Experts of a small language model: 528M tokens.
Below are experts of layer 5 (counted from 0) of a mixture-of-experts language model. Rows are named router (the router's row for the expert), down (a neuron's output weights, with its number) and show model dimensions 96-191. Each number is 500 + 50 x the weight over its row's rms, rounded and kept within 0 to 999. Numbers have three digits each.
After each expert's rows: a language model's description of what the expert responds to; "comes before" lists some tokens at least twice as common just after its tokens as in all text. This comes from a sample of Wikipedia text that the model never trained on. Tokens count by the router's weight.

# expert 4
router:440493526498449514491570393440512488528443501547466595555488548583425466504479537473522567517555474449492439444585436431568474439540418573481519444549485532500413427528491551520421518433534526527416518503475538420527472433505642445569479482396461543497428477540486548499616492487515544500
down0:547540412503524501488472456469477544480388481562454526510456497507485603576542482576507473499529458469496509492452524548537632474491546491622525468488467417433468522411560495425477462477542482453486456482433498527509530496556621559483486586414605473424448592503464509497444557475437539563
down1:593410452524508488543536566535458437438402414576557546487528431510478537419503531577508462534509513487528506510470409518580512504335549598468499485531496549500575540486497489469516436478466521444440519531483493504636514540432596509452543461590575504416516517510476439577488435537559509593
down2:448498565417589510474534535523432525508597446496560547490537397514559505502441475495459478510546543442479443391445515505443552517439570507557453511500540475524508549440514517393609506514505438426413493509468525556511507493480427460417603499545556483544498471512516493466470576551546437592
down3:501487489460484430578511509513432543508578631458510480513480423466416483535465434461497526600499566489518469566527470514447342493486526507552528507490394505456456543511474547440499547481551584656531415563558559544542574501531522337456489496495476470583474489590573470485597515456590507472
down4:517505519536464502538471446398553532447491577514440496619564526487425567492494457500523446456525485515480499590459581602529463435560471526599498480537480514530489528428568551585409443484470570508522511437463458477498494393411467532589549381423437523528434606379506614546453592534489492474
down5:560498479551462483512459363486510532456466453426448525502505482548614515472507468508544519482463491490487506500485451475574439632530589475530467639560520506531496573542448488536543505469493414480499565491503513549494490492464427463491477475573467474496471553584537452584406434438488530539
down6:463437507535497506435534494469530464511528478523452442507463461496532538514561555444516546536601456382542543499568552504490480520551448565506610478485577497418476539515550491534426428509525592552509575493503531484518496509446593487548454516518427449445495504507536578423566549485457487443
down7:480476550518525451529560503464527540461573445480570464423470410528513571516539484446467494574529572487561455506489525495480510515451526476521478567428580532447612464537506451537500487514537399538577574519533477506581501370455597588502533399541485513484413571500593492439397436443524537527
down8:598531475477565430485548499634487555462538559443492464414503527434461530574419515484498410356583526614530478538479354483497438437446506537471621495532531541424493541467509549486515479501514524490429497480581475563549527541486462456433431509567458485465528488596545558439524498518449468524
down9:404539482468523587500570570607426472538549412476543494503599439465544484460479499532474491551442577544452585593553522524524470481468534536463525497587507468546404430459398498501511566569620437508401539429490438465521661520523513510434556484516531506458532464637508483471530526439552484546
down10:457498521514495439510499518539451483479603450585467486575472486532539558485438486412575564527539422424515534409559479549490521526467433522605513508551552509560531697469540549433467463525498448504502504475402538572530487486499575416497463499464552463490417576533468389488617588515401515546
down11:533542498449464511543491596508432544526576441523438522456488569477426509463397562477504523568507495483495516519568493545436413493456485457522557478476416553477531497547486554497404524462547449495520420487483504426489474510521560518511540465463399390490488609377445486442501482537584472514
down12:552396415417470531434484486488497581465582453428521559514504367473543487404528560454553445489490432518466557538481497484554466401432642484491493502530415509388439608506555488446453537501445500404485567473589508565501501510524480506445475481454500523515487506541499430552519476579487523530
down13:534455402542523547498541531621512562507490574517468459511554455518474385414519450482529506492531415523439581473552479471500444477533512527523607505485445518388453489468556451587504419507470518477494459418447430502511515381555526536604440505475537525445441576667593536465506599462471505519
down14:504396422503496481547520444583588472484484431486442507457537476473557539496509533594519447510541510436514518640467549521487456540444570509483483565505585560566485531531490568535551451502579502499454538513499559502513508434492483437453577439465552571530536485613496479500403451469494456487
down15:395541502487521517549526489460578539611469428469481465494432459584448595498509499563439502358498532496515512511499502482439621537574487418606479528463444575479495401485533452544481523503508467460491441465505558469560439481564510454571453514422532531411490481471476407417544431499437599512
down16:517511480553422511546560437563501454500495509489525453522523495487538507529456498545464460424483562548468483461551599489510441570524490590533475527572541608544426507438478593500570509576442535403487408538517600489563463458568415484471553480488461525459483428413497513609487413456504505504
down17:542590548492585516421534489543559531520479498497499514483484403485509465482504407497568511554462461502509514559527388487554459514511445525487449489467581519522507470523529441498474498462489384491446488441475466486468528519460444456448393500561409477528531537503480527738468497502463508523
down18:635510557581521492533550544425528544488508473513528503457414539511568507409622556575540490471532498526496500475422501461424431504472498460544468477562524505537489596528477481496549491375456502432534469522527570512593530612461492495494511566520521504628597461471463462582502459479455584480
down19:488640564596418498495526579442497542521464458584576489545471474513481437419412490501424487519493443497549431503481548474487524514501495499446479387515516517413525474617513517448465419481507495631485444458435495541436579446477450619589487480528542496453541462517514510541509510510565450543
down20:466436479508450415506512516480584516551426478551573447495545515444532448505576544457537560517475515483546552419515488605519589578481510525568491554539479498582380538494429560432614494514520523468504581539541495594440477501462460528463568591539494546509505542460477510611516575499467464481
down21:526533536485499408526549447533516468419525473546586455449463476582423545527494504588459550576460470561504466493490615518528493447480432442502541449539375523474437400540520522576554479553575542413526499495469576486471449480479516421501566506508475568508385507504500520398532428494512524522
It responds to: Sentence and section breaks. Sentence-final periods, paragraph breaks and == section-heading markers, plus opening quotes, in article prose before headings like Track listing or Construction.
comes before: "==", "===", "The", "In", " The", "="

# expert 11
router:515564553519528539537580426457548543432555496487557554467542558516487464537556483396563494480549482390501545455563438558508557507503546607491388549508435445518396422539480474536442616417557548468392534557436541490468552415539573521445437458474443559484452516477480489534537512481430497539
down0:590457531519440463443491555471438434468598507500559464493509456424477591497527392690492467481498424554479420543522485506515567409442451504405553386467452559459413481499584481517530456650472453512529487519419445481549471552458464417508587503476467550521482474542584478494556460476492590531
down1:460460466509472506507555551485463509460503572504561548513570521498482575534525470519432365534446513438482502399462536458492500419481578474619457514509516444521552463467520493511430540433555558547514349469388482457486447505580486477443420456585464461571410522492533461311482550541480392489
down2:555513490552506526495622432492485540414442412551442421562544450496465560404420479485569543554467497446513515454587522494525462504618496634435492541421444440521489456536448526472558578483505486484393467525548429569534513459541413576435476460528469472445505503512517437519541463558587548539
down3:592472577630468438445542435494522474445382537488548531459478509541540557488479525513520551527506549502491530500473575434542443446458475451449472432451564491476573484573504428449527439495469545477467455483523579476518416410566562517529518481564482530524537465490421495564438437495514485502
down4:455496507526542469543403519396542487466592528546518443445491549454422506615447443456508573506468490469397482536612544475484455396583498585574455549503427488500528521494564481532459419457505445528500487505430572465536531409527603547514530417443428465456530553528457504507490514458472450432
down5:590531441502614475575446442540526453555550430469575480427465601494504520374460538491435567525551564440594519452411373514490483504483489543514456412512489578576463519501457505553601536386510524578486492549464564545483458554591429497411467466542489532496461584447504426463460472481493451483
down6:461514419478482543489439421525457500553597530445526488642494523479488435529510488493489533576509441525464553477486535425461494562518578421503435536471534488578425428518467587497417493437437465441440587426578461545439538619535466504438547536529574484591484491523477494439432544429509498467
down7:412572561521518508543455511529472536449441515485434472478586530399498505547481596526419539538571553475477462490442453528460583512435520461481555457488524516496485471459571530512481407479519531449469466492507515493473505571449409530571606451494557489545544467552483482458474490492505402512
down8:516558407491508535497569523559513485490458567593494444453566487454517541509558371508489433453482555421475452584430438532471685485446581444465561474540615534588483434476450541508530630473491563455400554515572529478494579437524471489493446548545521517436441437494471471548523559582441428470
down9:476450589451521466431450454471500549421484569470584467471484588430558524451525518531481501443502441445526407470498468500532535510442557423412475492522555491445544461531464462533520543532495387514455553450491513471508438544455493480484517482501443541558536558549457490571567432502477451470
down10:564437507515526570453451471666445406466553485446543484502563419463566499433482499553452471472494517495443516477426550528442482484521575569466588538583551580484586587562541511494622529563428546560516515521475415451447553377528538493438513512506530492494471495552544377471480508480503546531
down11:494516562460397529645559505508515532593469551522387405504493448461519489506500498521465473427411555510468550487463477459514436576455468460440476524465588498543478439455475507499489486483548417457501437481561457479473477462508408480535480464522513558501443460439482466370511585453529404602
down12:433556561541395499561467487502465443457609505565569568473532510460425475428536468480572588533527418460567481462454523538525478479590508484532539502524551475453595533534490541479381532508495459530487392533465527339493557510540514542486494491442428524569573491490446502510564487456499475493
down13:465450549502456438418564525508475520579449490463485440437503487493581596589398550583470417514472520450483513478538488469497569479450463429551499548471534508471567566478472482481409457471505506478539490616471462475603537556528477482482587494437514452442580456536500440588483485419499458518
down14:524498461538464437460545489382446506336485508491522457489458488504453561526549468547551507520424467487497567503497616487514527585511445436575507437526498510470564391581510535503414635535473469515435416507503437528495517499495431482484575486589447483475586505520473444467551406474543620474
down15:466536492411466558521346509506553436530571484382475532521450473523409512514533532415526631472465567356475564494512464543592491402457447494574491523433502462547557421477517512497571535467504534548545502463541443525417506590515452492527430518487556535456425478512483471483484578438478514570
down16:494454507454485440501441398503464510539479508533558503487534539456382492538477477568538529530491468537567498423469512492532537463519578484490425541443559541480536455472492575594569481452596561584522524559402506464549555516529487452416445416491492525522496561455471494464448495606401395541
down17:409492480441474424465525499467448544529471492566608507478506480469446443526495528547463458459477461530522464545446475525475532480601548582442489537586443388468494431510504483471432542501463492541482641476520360512422533576403499529544533527479494511457531499579407547541474535447507460522
down18:498461463509512472456496519435543431612518584504563457544593587518457450511527470417526520417410490472478448569456466502535439542468507494507495536444429478438518480590519501502481458476468520521489514549373529488596489395455545464529530507452517495407497510516458459451548470592544499398
down19:492437420472470537522545442496449463504563426486516490484522502464535503378514529545489599474486497466479560421462542389534520614517555451414550553448516455526516530522483487442539422481505424474454430550585506442553562565458453505513386483461509592449435465528545377480545549525468482584
down20:572542431563439470484480526557442446402501458558410476416498526455543508520477446546527528500500512513515443504397523519509514563506484482543532461466597489390425596529500506488502408396477511574518627583540478513520503487488461538523487446428497490510490494522516446615469513403533468519
down21:482459488602440596490553526545503585414587511413474439545480504577529429498429553562499579468535545549533481497595520473501670520490511520425550503525510521457419514501514542518427521544465513573424510474606467547509512505508325511531518534476562542538545442547433550529591555494575485513
It responds to: Headings and parentheses. Newlines ending section headings in biographies and tournament articles, opening parentheses before "born", and "the" after prepositions.
comes before: "-", "The", "|", "=", "born", "==="

# expert 26
router:527529502419549492517523517522481400489500559477527572461442437493490461531497540414482502486566467499522507547396486546411467554496549609457483584409488511435415474549524532458451441435509539572549528535458427466540475516530462557570479511485515527477469527584437491528545479471540504478
down0:534518473512471453517628547530530491419464475458516496494480560426406389550559517533472521578550476526537498397489460536484490528500528513435496524415544528490507451448454537534528419451499408417513448576500473498528592567493504534520515648463517504553491614498464528436471579495608510502
down1:553502474517490467527462485346445520472481499519410490538507480460600616493502531539413599502507497568510496520520545514475544553372413415501498521418525502535497454557500506476498484584486529520439482602487416586411531441434620500495558507448510482561536448433513518497515503526576436515
down2:599467521467488538551575487512444567507416440410516482525508552546590564450508494496533545489471546520471482557458512425476509523498514473502550507506589624493505322448495549589564507488505528457501540418460497530516457555503440459590476440569490507560531457497465491472520554547556536450
down3:505399546464501524519440466460464474506448512566511436589421524495525416618513483580436588502536460585505532479439444498528515418551488469501431473459535501496510515456442498501457471545499499488405522583469522561501444516468640453461472394541420481531588570600580404524415494427491491464
down4:548475485459485473432478538585581538482478546483444579465518443455479469579498510409520564513458491502413522548494418506545429541533464506473527641441513389522462520489520538518529570523444404517517509536395444477473417534551371506497514504470499458453554460441568473520472546459466496528
down5:451493499466563531419489526480440527504606412563438451507446397452462473462488490538461456478451484484542563492452488460573514566549590565445576448369578620539613459549526537457595439504551482479460477622448518461566528509548383444491473447597495465518583529411541538439441524520552503535
down6:553417482508587439591471571442522460428496520443395515500536475573472415534495492458511570523496550449541479504529499541460533544476529511542485513553524444485499497478472598645456445581448524475589544611514499495444435454501525516444527513416483469504502465522458419583516393479540571586
down7:429583538470507506457604538605476571491432544427389480497483485466591568511527524472432465528419497524489434537537459505483542543536485483488452447492482542441443474482435435437535458516513539426525418506491473575506556480549464461505442430523402461362464485402560557477471455495479509487
down8:614472469452488521612495467441459515519410444470560486477460469540385629396574505397522425451459476517499483543455402475366464475515523432412502516510512510382484540443418468546448560430455546464502500525488506487433455555531516448544464513431511517534446504476458431422517406544453540514
down9:492452605439454515464659521510494509470563591454460489605532581590527521547543554500502495531534530603504444509517480519504524445476425573521486542492507523475408441511448545533391584437537420496449539505488593574466542517513565501510483472471539509560491473565513512549514422462442587407
down10:500440459501516541452579539539469510524557503432430417510518473505549500481574605538521541549467507491556542486647495470518469487526533531548464527609456510563543489460464527467471487531449461538479521474456457574499493475488551437442461466478527465445588510642513390493498465571634468519
down11:477525562550450525410499550554462440526612359446370515492556513548527497583444459603534530493493499513460633446561485500538468527473477558539549516459433415495439551478523533535447480507486501513461544502581497474473521533493480602433580488487524483650527470568481453497514552427495600456
down12:539544513550491458605543510565434529497497476501626501500491486481522579489415522505581568511456474449513564514576505435472417599468466484490433497546510547447571525450509484521462475438518502526371444500446423531530463538448461517456402529556620509482502475490506556408457455495586520487
down13:553510552571497496518528547543577446490458613583525500508556564436530455504491559599466517550472497510536434585439478463459527489481456444467479495523496475555533409463542482469441557564460553493504452448470422464546482559526526446364378463639509458538447537554557463395485503491441482491
down14:458570439493565505531383561536547545540483500477522411502429546420550497568506583509540365511497475497472523470524492579555396595467494494547471469578551542496534544527537441525455467481570564510514567535408527529479442455532543471504477561526452438471476474452485499518429513519401464502
down15:602454627502537506459434476474503507572525483636469556465493470513504529503472435453490421438516519443516472514460512477537539504475410478558471444574447408472539508537525553461507467515540586473475548522535566570467490482480596481555515506486483485451485493465493492497483560437483549519
down16:455495461549499579480470480532374516497470543487449423507512457444540512523553468514503569558501523445563444595490518517537556518388492545482503462514561508532484526564538513523569571384471494506387460505569457486526439454505499521512536415451477551588481421410548401527406489476539465563
down17:524573494518451506472434490450496513575509558527511487460482487418615467466512514566563501473483565489443457525513556460537531467445521460478496518631409565480545530557458544550552445508494428496507519524440454495483448554400510546423461471515507449483471549477524425500420558606495521561
down18:577485547551516362535497477498453527479575528605567453466470520531558500462511386546486571494530545539434394567419503500504436403496496510484487460497418503504507510494552539560434531570509525499582618431536493575400458518509566435522615494451398554458509533465572582516558500428476543506
down19:540506578551503583485507413523510475428592467452432485455536494541490537497539578479532444558427529452469417482572467460404532538531500452502434490572495411408461496581519580547506543521446493466491520447478549429501513507569443496414569452575517520604482473464476512524486463482521450525
down20:512480502463531435529496497388439460532493524495529433548485500520587502454497473518505577471485532511533495520521483500440495486609542468538505424474559490503596401539492533492525503484485446457388495335466497462547485572401564450517449526534574486450531582573462445461498448555527465494
down21:532449510510515441512437588473492449384465461507486613490474541542430497468455533490469572462509427560468450513502546559427469531481477393460478509469427476517575417572461437513506389452467504496573428505420493536464486429494498529483425538539397496517525458483524666420541471414499519520
It responds to: Countries and world events. Country, region and war names and their second parts, e.g. Nazi Germany, United States, World War, North Carolina, also stray digits.
comes before: ",", ".", " States", "\n", ".\n\n", "'s"

# expert 0
router:531512433556525584614511460483507501535475505559471484512484476596443475479529594515487524467475485488440548560475536573551534488489529625471396566459500472570563566518525443523493439578431435375504390528505493469566484529490500441489477364524582453503467534476499487529455456511454576557
down0:437472510500493396519390510495496523490575499493440525473455518506590529514428514537430609387501548441492505404447517492461568558609485533515446440498557475469531486438520431502533502493493468525472431521487434419456508587433508469499440508548533500491482549516414517477490521514487462443
down1:474500524511539550527445560566471502550477539507561486500530509511428453440644492544437522476574562626411546463430489476451462436469427504397514545475499520474415426456400486566552504460578545430491627457474518548515534501577512476389457453540486501508467555460489523381501472479513525528
down2:546493544436532619601544546490403479480544540477461563577460477455511579534477489439453485454507548520499445587515516442479566487479475406529483422449524463446510443535460588553488481494430554534415485484520509476533361561610476489591471535568484502420453484499527459441443479513539614422
down3:461528558451503429408561456610539447513528427506502418482565518507486475559598507444568562444448517508532440488512500475469415552519413477477448444599531434538457500553442519501489450546603498486441506524474496488535494487427589511527512541392396471487535543521483542449451486452506465480
down4:455497441474437483482530553559484530452549399548534522402500495507503539501534502524416445512501475458609463470467508541537474470584442501480489470451492432548540508466548451524538506536576491465617480502488530545471521582479542497465585600562434443435493468550457525424584484408586488477
down5:515485530446495557502444570510529464461544488496392564430512538447481401450468362524581468560586479427510510574508484505502417522517474489585465543482524504499461476527579483474517482458466440476449526479486473538543463429573436541489632553476553484508467387450553533453474569561436486509
down6:501420524508534462555505459379483527525502520461568424585562488442483496481491435488540467465620486515532555503485476526443498589515428540492546554521448532504463463443457392512554534503386455435555502544463482533482558574537498523414473410521518445504560549567440447560453524507517426442
down7:537378451519582517452463601436468472529447470579466422496560481606482558443426571489568438482440538467483538540449562519497516478480441529577498537505538491534476620462477459574449421512515511433384461470492454490483517465467484520451533581484516440456527576508485448542514561536536457454
down8:550482476404528577457456508416580478478536489544553466506509530491523418493509500474485477538461415463458556435362465508511560503482560571459428487501486422440457506555490496517439485541444525425556638576536511400460460488462489519437390429423479499490429608546430503435442525519467548560
down9:509606514572376472503581532492502452518492483506512523491494464482492491504522521416409451499446485558577470543479458538518471566535489540504476441503600588565430519488523543557476593459560508480511521449499510487543524453533451573471519517516502484464438531561512553496509520496565495577
down10:566608472593440497511400444505447458502531404462450483560549491460453455476483456499505565515598496495522525456387494565560405536504555554550475434543512415569543439527523475501413502439390447554482506516527497523519464520518479569441539390438590509528542496455446481511424446486526476485
down11:442542560522527473508508517532510507438571420529538553476465480515395494529432424558451513456473586476580435524473641443482569580542495513518489491466556499563458598485482436420537518508543554474480539469473455501542529454531468588565471527400452472572595511546495464485434455567506450449
down12:490426444423458447493579565526415543567585490479403436512412515458476543599494571449610486502513504577545475523511369478429456549491437578488437470529594478501441476449540528488588471537435453496428559546455539376501529573515490463477581482527536596470511480494538493529468475481526498554
down13:551466577489486497510562477456542456541519563510415544488449484544523448359444541504539443489602414573468406490410601517440494417434630455445509558521587472430474469524500553426471497503445533579440568558468441492516431394522505439545581495519532477427492442505519469451441460452454424504
down14:437455436420507575500463519555583539477520420473441509452433534454436432480610579384544435467414455417469469484485477419523489405486454508496490433565588542499439461531550528429541516468459470531422479521538470482509518541447547492496486327423551558453533448483484547512440533488506603567
down15:575408525486523654528494518469542468512497551555410516442500441526470448449604617550409482429523447449513536433506541522488511443482544507414594519497497563528538477522458490539533481511457519428556409396443558516460470517544591509427590445554499580440377455498507507561426545484486595479
down16:468537513387455518418399430460446529580428463453456537497549503528597534540438403482538486471530470575428466472561618477532447610450480555500574502566525527502476450506453527511555526519508459456509549518417508547560418490584489484444515497452464455497530545449507484510528481461536618400
down17:496507465458407403510449557470406502427546497402538612462402452392539530493477594455513524486576446511503456467541483393424566432438503447516514534365421521458410454493530409459423494525482584479493431547523483529423516478513491498550506512545521453562552442518498459526494494489593539551
down18:582492532490498483502508481473472467521511593565495522516458542463605581503490389460526504501496563505535435562416541526543589565517452439529430564479450511540476504534406572506514513524512548602456487558503513495515449484491628514504484391576574458421498562475479527448424430504410438395
down19:541451456560506555493370444513592540474432542559511541448512550542431591444517445476479490572504554449498533493527594499554489474381479486517449514431417495539485482536512486406540507441460509495559500532484571452567507425448527570576468385584523536472418467442487448530469479572549428495
down20:419622435524532482556569481448581543553524451542496404607609580390483494486501492511492499544587468522568544537492485480538507503568528484545525470470534479499453517531549422533384497507524517550475549549560474495505576522455498451483527478512537518421489500520521566582520544536519489551
down21:562465564349506581549553606473535515625478462545559515469451551440505529519553496498513465483451534497477389474531498594466510431526451540507525472453486555529511481506522490613500480482583507447444367493457454533523534488468469540510516498540442551361492446513583461632526451473522519565
It responds to: Final digits of numbers. Last or late digits of multi-digit numbers, in years, times, coordinates and table scores, like 199-3, 21:0-5, 1.0-8%.
comes before: " |", "–", ".", ",", " |\n", ")"

# expert 9
router:552511570495545530581462520487512477605502379552501521554409447522540467498574506462481491459476466546527506510498414469420545539513514552439508484496585539459542498521520399620477523464499484482526479497464473536403559521484449482528528481487546560436444512396528505570422403425441519576
down0:490507524521467464573479554520533503534432527496560499523392594483549507502517480529567530505461545540374428564501500379587443481446442553494465577540513460508493430435514540560538528487413551505582499504538482549569655438472470523573452444435598504451392530476491542545582524470475565452
down1:430386529578546474468457403538410467553555472483484492493471430484508563418524576481496482488477597413419438491550536506552523506547479487542558526567509517544488556492548479519550598538507583465479505458585513481473481449417408482519496491546585417486542545399477476489528521502531453525
down2:495511514531542530403356522425510514449539429565425498491456492441504530508471442484504456531546419458436559447609417576525489493469497507502521437543419425509508457574495515516550530527466512447497488476553441571478523512509459499409558570520546557573484511535474594567552410547449556485
down3:483536583530544549534467492457553559483497507513528497459527500426481434412479570493483550450557436456430566562514496458601467494510476497516521608563553510481477463484474520476446493582423495413519439553534462474425551538471459513433453497467442481517469506496516459437463477474562489456
down4:483515539423454560452465471517494513504443512484493520514491474413448431540467495514441550495472520459520566438531439528493626399454497494519425484466455485514512490538514454434471405578614455529477525419512533508458521427486436468542466603495360562554514560564461432380477466440463512459
down5:452517464515551486560511462542542478586510512575476457500446512551635414416493536576517577566419496518522486545492406482537492570407569533520606505532472467451549587533519468436488443564471402567513540509526475510470535531533458461519420423485515389405497544512555490460486487555525488456
down6:424502515497481530408546506554486443506489480423544465523502494519509492469454434461517605515487562615477455390510462466514479519551555448445533508495426546496428571434514474457580518470432516446513464449488517528540470556509537514469540564515378430395540456556437503507412415510449474482
down7:503452499428510588415522446455431471465487501523487557561550559558513512474503509515556491413490522496509583426512530401550459535503494540572421545358512430506485437494490399509522489504491479532491508379550540527539488490432465452517571552482506424502567523481573480440406437551509458543
down8:495521458485489490406468497435519537480451521582491532523396540528404470563542494481482580520475486554487543504538529501524393509479478439467505446422427450468529549480510492461438545522563560574564392522521507551541499505460493558524409459610473368511516523402440546523473512401467487386
down9:453579529500494512568484471511578507462578519526473469581442514461534419664614458480486461522468438553435558441552521498521435531489359411508398464513523430589439550556529422477480499491525475550391531524492499523511427440471460496498477486548536517522525543575538563441566475572525463480
down10:489471479504530562552509509446502563528539460471585564596433440485491592469467560517459578550477481584458409492528422594452541526584561498473475499519572572487491473460521448534456547457494517540415465483553470553510414548481527523538589457555473530493547550485495494485586434406465430434
down11:532566605641499489608400514375519594435502482545544470467548477569508510556498432512467467481485500477426468469512465543524602485588470532446535502505478442478554469527514543612471457493569515464549536481459451487471522433520541518507570553487523552582537533466483559447464528430553540464
down12:551521467475533567429483549590503481659432462455509471578518485443476517487491489515467578536531575526458553461472517533448499576528482447507499586529527491542410462523428558452492486535512545491452481576456535481563384543503511472481530468475513526590499491464430473481519523534445439478
down13:455554532572505452440501596445486580402511446534457467540533498483445501487539418593507531454498573486558518489491505446504500471468452478514464464452394491475457465516531422478531376484519539535433379502531587574490505536500461518606523531586424516509531547497570471401457515620420511505
down14:478546549599553517442592530483517536489489509520470481452531507477551493458484474502449499528523574583540461520451560522460468549406548447591555519538491516502529443440480500499490500498410449533599511587475473551650455514487482518594488567487525484450541541420614535455491386514508469505
down15:526458478435413473506485485512521490487563568432480516489475472429492542464485529462540534474537461396453468429442476420450570502513501390495586531517593550489554430566510570514490466529510499502457554554526616460529498545462422596514498629549518572509471470466403510655510496514488534494
down16:482421496509438565617471532506537444490545504466491494500524509469587539613545439438500535465428539481508523450402577554496453521521500465503517586518470500533429393480453406487534518523488517467496591513506571541509466574543451496500550523457505427563512396557452544372479362537516411445
down17:505459531501386529494479478499532586442534585585489521544476502515422511572533401483481482459441477501517601580524476498409527515409597556475478494538414434473542501533516495507601453481396430584480535522505515498431537520492491519526456387437500491472511539450488463504521458556504515504
down18:458396427426611528555511450493491421558554494526536453481504504515546468501496449404573567539564466518537514526472533525605469518490502478504491522492539598464388482486471532506531610472480500415382524488457525456478445505523538453361540489542512560551472589460495555492490485536415492409
down19:507400516447479444553516431464474513466507507504544541491473515517527440499528533562509554572538401527505480475511484524452480588527559481363491497468535525500583438429466445512497514484460433486535430548565441544470463507508501573447536534524519454413522553479549510576505489456423491518
down20:433450504524453472526370541496565502484474517482570502454510489479514506406433478467554562482431478479498524551589471504487540460508552561522480602509553481590454492556531526466494520572548660516430430432520606537511440497428447535485497537469495481498526500563418436573393481502492591508
down21:473451490535388520578513543542362485439547465462435587547616440521467506546528458500506586540574588495476429463481583512537464446417457524492513408530449462447406428534502591431541446462628510505467528505479550524455552483525497579486473514560515479429574432628535446415511551518529473544
It responds to: Election and stats tables. Headers and cells of election results and sports stat tables, such as Votes, Popular vote, Total, Turnout, and digit pieces within these tables.
comes before: " |", ";", " |\n", "|", ")", " votes"

# expert 27
router:405530546412492468493440454442544435502515456571393423529474536478472451542380478438456503570550535457498533420558476524550528490485554530446557429463517503517542505534531491504499405562494565484388480544422490466473469456464522586517552360498409496572446486422544491507506428392468450425
down0:557496519540467588547485535504476558447460512571525553592480531530462541518599557528499485441498522456504506581476514494444527329463520597460484563534433463510513628522458471541493453570540484472545520426538516526488459539502549550443478489433566500430472434578505445573505507443514512476
down1:468471508515425440586490460552525440508541527471490475444442494565447416541507518505447486562481512413510487428580495458497509513446474529441544564415445512527467579510505562460545483534513563539463515450380537530554482393535528467446458491517496526530420546542538506501539501436534428493
down2:359533468511513460513520492479540439480464522505474572583454537504498506508537367413450453603487487551498500564524498550559516493506429501535529454548493484519522532539442509561526481530467580453551610611427473487536572455488491467539448509510481515577396547523561551649504485535547462449
down3:553531541483477500485569405594471469483500509476550582555518517474528480423524495529492500444537416474455553515473514595571502524447490565476522480520455528563461394466498575446548595540472409476443484488572523519526498565535530499540479482602530486478460457591557444433515473472493617516
down4:506516518527480493411521517510496537512456508511537538535560486447503516483479507506480492535480468492511453488490506422454532385447519435509589499551432538514463577553505523379427561526478508413475438514550561464576495518518457542441369547572502534456526503586513490436451495433520523519
down5:456500543507559474470491510543462569573436507448595482524492534519461436386500486518485474560449444557465454451529488432460528494570421523489534495509491450485520474491487480538456499594445498425463447462465434508482559398410508455460471483525466488411557515457548554486517512523473522551
down6:444562446543431476575463583484378502500415599573429523480459516512541475544574412429530513474517429479504414475518417507445471442444616391516482407514468392400454498557489469553543569547479457514489484507509432560434556454430454523507498450482480510494481438491536546444555489553438469501
down7:569514459486533569540450538544481586471439429529519430576565532498417561481514485504399376455567456480507426491492542434525549515515550531538566597508498453544432531556413548501529500502422517526463516414572478508413474497496575466522447432493496427501500424588612484436410499547468498435
down8:536536487500512501535398559399519531418519559570446442476567510488455467438533495466370565516438489510534550555458496438467458542509616408572534441536447447535594474529536459475659530512502431469472554452442487488491484508585412580508456505490519410476534396473521451492514461594458457532
down9:579541521551529573520494437501484459447569513588493449538557553476477415474532437435553560495398435484480503400575496533525505494546462482466495459493507460567494498529517618513491536562440538392459451532497572523459547414518478600544477504471481464529502530461422539636391433496447414458
down10:544509517504458467570557548521498508543612413510417499434492572541521552442523489463467575523606472522532506494487441440470483524501540544490473464493483462502398460493543495559567546519370413413557487445545537481479480510488476518517396565522481541542510438554572555604573514563560487441
down11:561473539493459500459471517552504445519434563582521540538422437402456528514495492612504494442495397566586543429563601466524571526513527475508581549489506469482579412554473477454492455528472436504402456528570479555465449526499521527489527433480400474537562323563492427505553460493477596497
down12:536550514456577580583432515574497406556524546517551389477443529435484497583486475500548524487498521539491481511488586450477464516579366458474431458507457424496498585533475516482595641533459593490382554587558399470485582571491500421507501515549489461444503493522388440448463433544488436509
down13:531566435527393483513508479484585536469433507494534538505529496480451488490533525564525390451465493472549567502441539409495384496529443527583506565482498538388491461424429517502520456468515500489537497384606395528461495480551519532472466598472475528426532503572484553392529546498547531440
down14:510468436513492446521426533522520522439483553511473524515485559483504396532397451443546520466474421542556473465490587550517394429534407472481529487444479463570544518562415406534531534467494421474550539470454423449408518525559524492456475497513534483395419483466467488553485494435403553487
down15:443562544573481506514546528423468505525448518591489505569559547495449434516502402493454489569423469529607431496457523608445531452502437488464442509494459480514413555510496523482585562489473564463534545595452468480585465542441502569528524564510438439564461519417493506488401458361486550447
down16:564516443428518524512439449464570468473526485532519495418483492462569453482621552427531476478498493386522482508431391527442566585444459505578608593495494521373502519473485468512523573494435458426452546490566472580470524533518525482488522593530575479566479565449489537421543545600526533547
down17:529421513568526456485591571552574511510483446532486420481479525480528454587515517436570537412467489535478588489511383554470480481425467576486560436348497521523494549485580445478601564550483483420442509596546484563440425502540405529485440487469478514560503542464556417514450539427460471452
down18:532518559535487420511571460572480531494482482481538493605512528527450505533517373483470475453519482428486476555461597441487493543557462455449512477475477540514470473604510535420562484426483493516504492460570509410414525532574534434374525473538438493472503458469422490502471527616564554466
down19:489397508479507543485455508417394518452422410492404580540564498422537483435569412532482551441495503517429432587439500493554544481577453538520594441607526534487519432557435580538483548476464467530426487612533511422468446480494535550525539521495561459516547465407439512485538576483417455621
down20:427536535416520473581533535485571473550490504532448424491441505549497507524453486404572457545404458522397515527563475474538473454550462556483426538439439524599499463419468470475508488522532579477401528514393542422541482449459612424466496434444442521479448551414483552475446442469529561371
down21:539535557404463483611497471504429503529545417411520463414469576501511474483563475567421482454496551557499469574493514449478549522480432479531516527465485455512510454469428598507522506567501529538468388479534493507545498505522523417452459519529535487487560487546402501410599488546530507440
It responds to: Table row boundaries. Line-ending pipes, row-start pipes, table divider lines and list-item dashes or newlines in tables and infobox lists.
comes before: "|", "-", " ", " Total", "|---|---|---|---|---|---|\n", "|---|---|---|---|---|\n"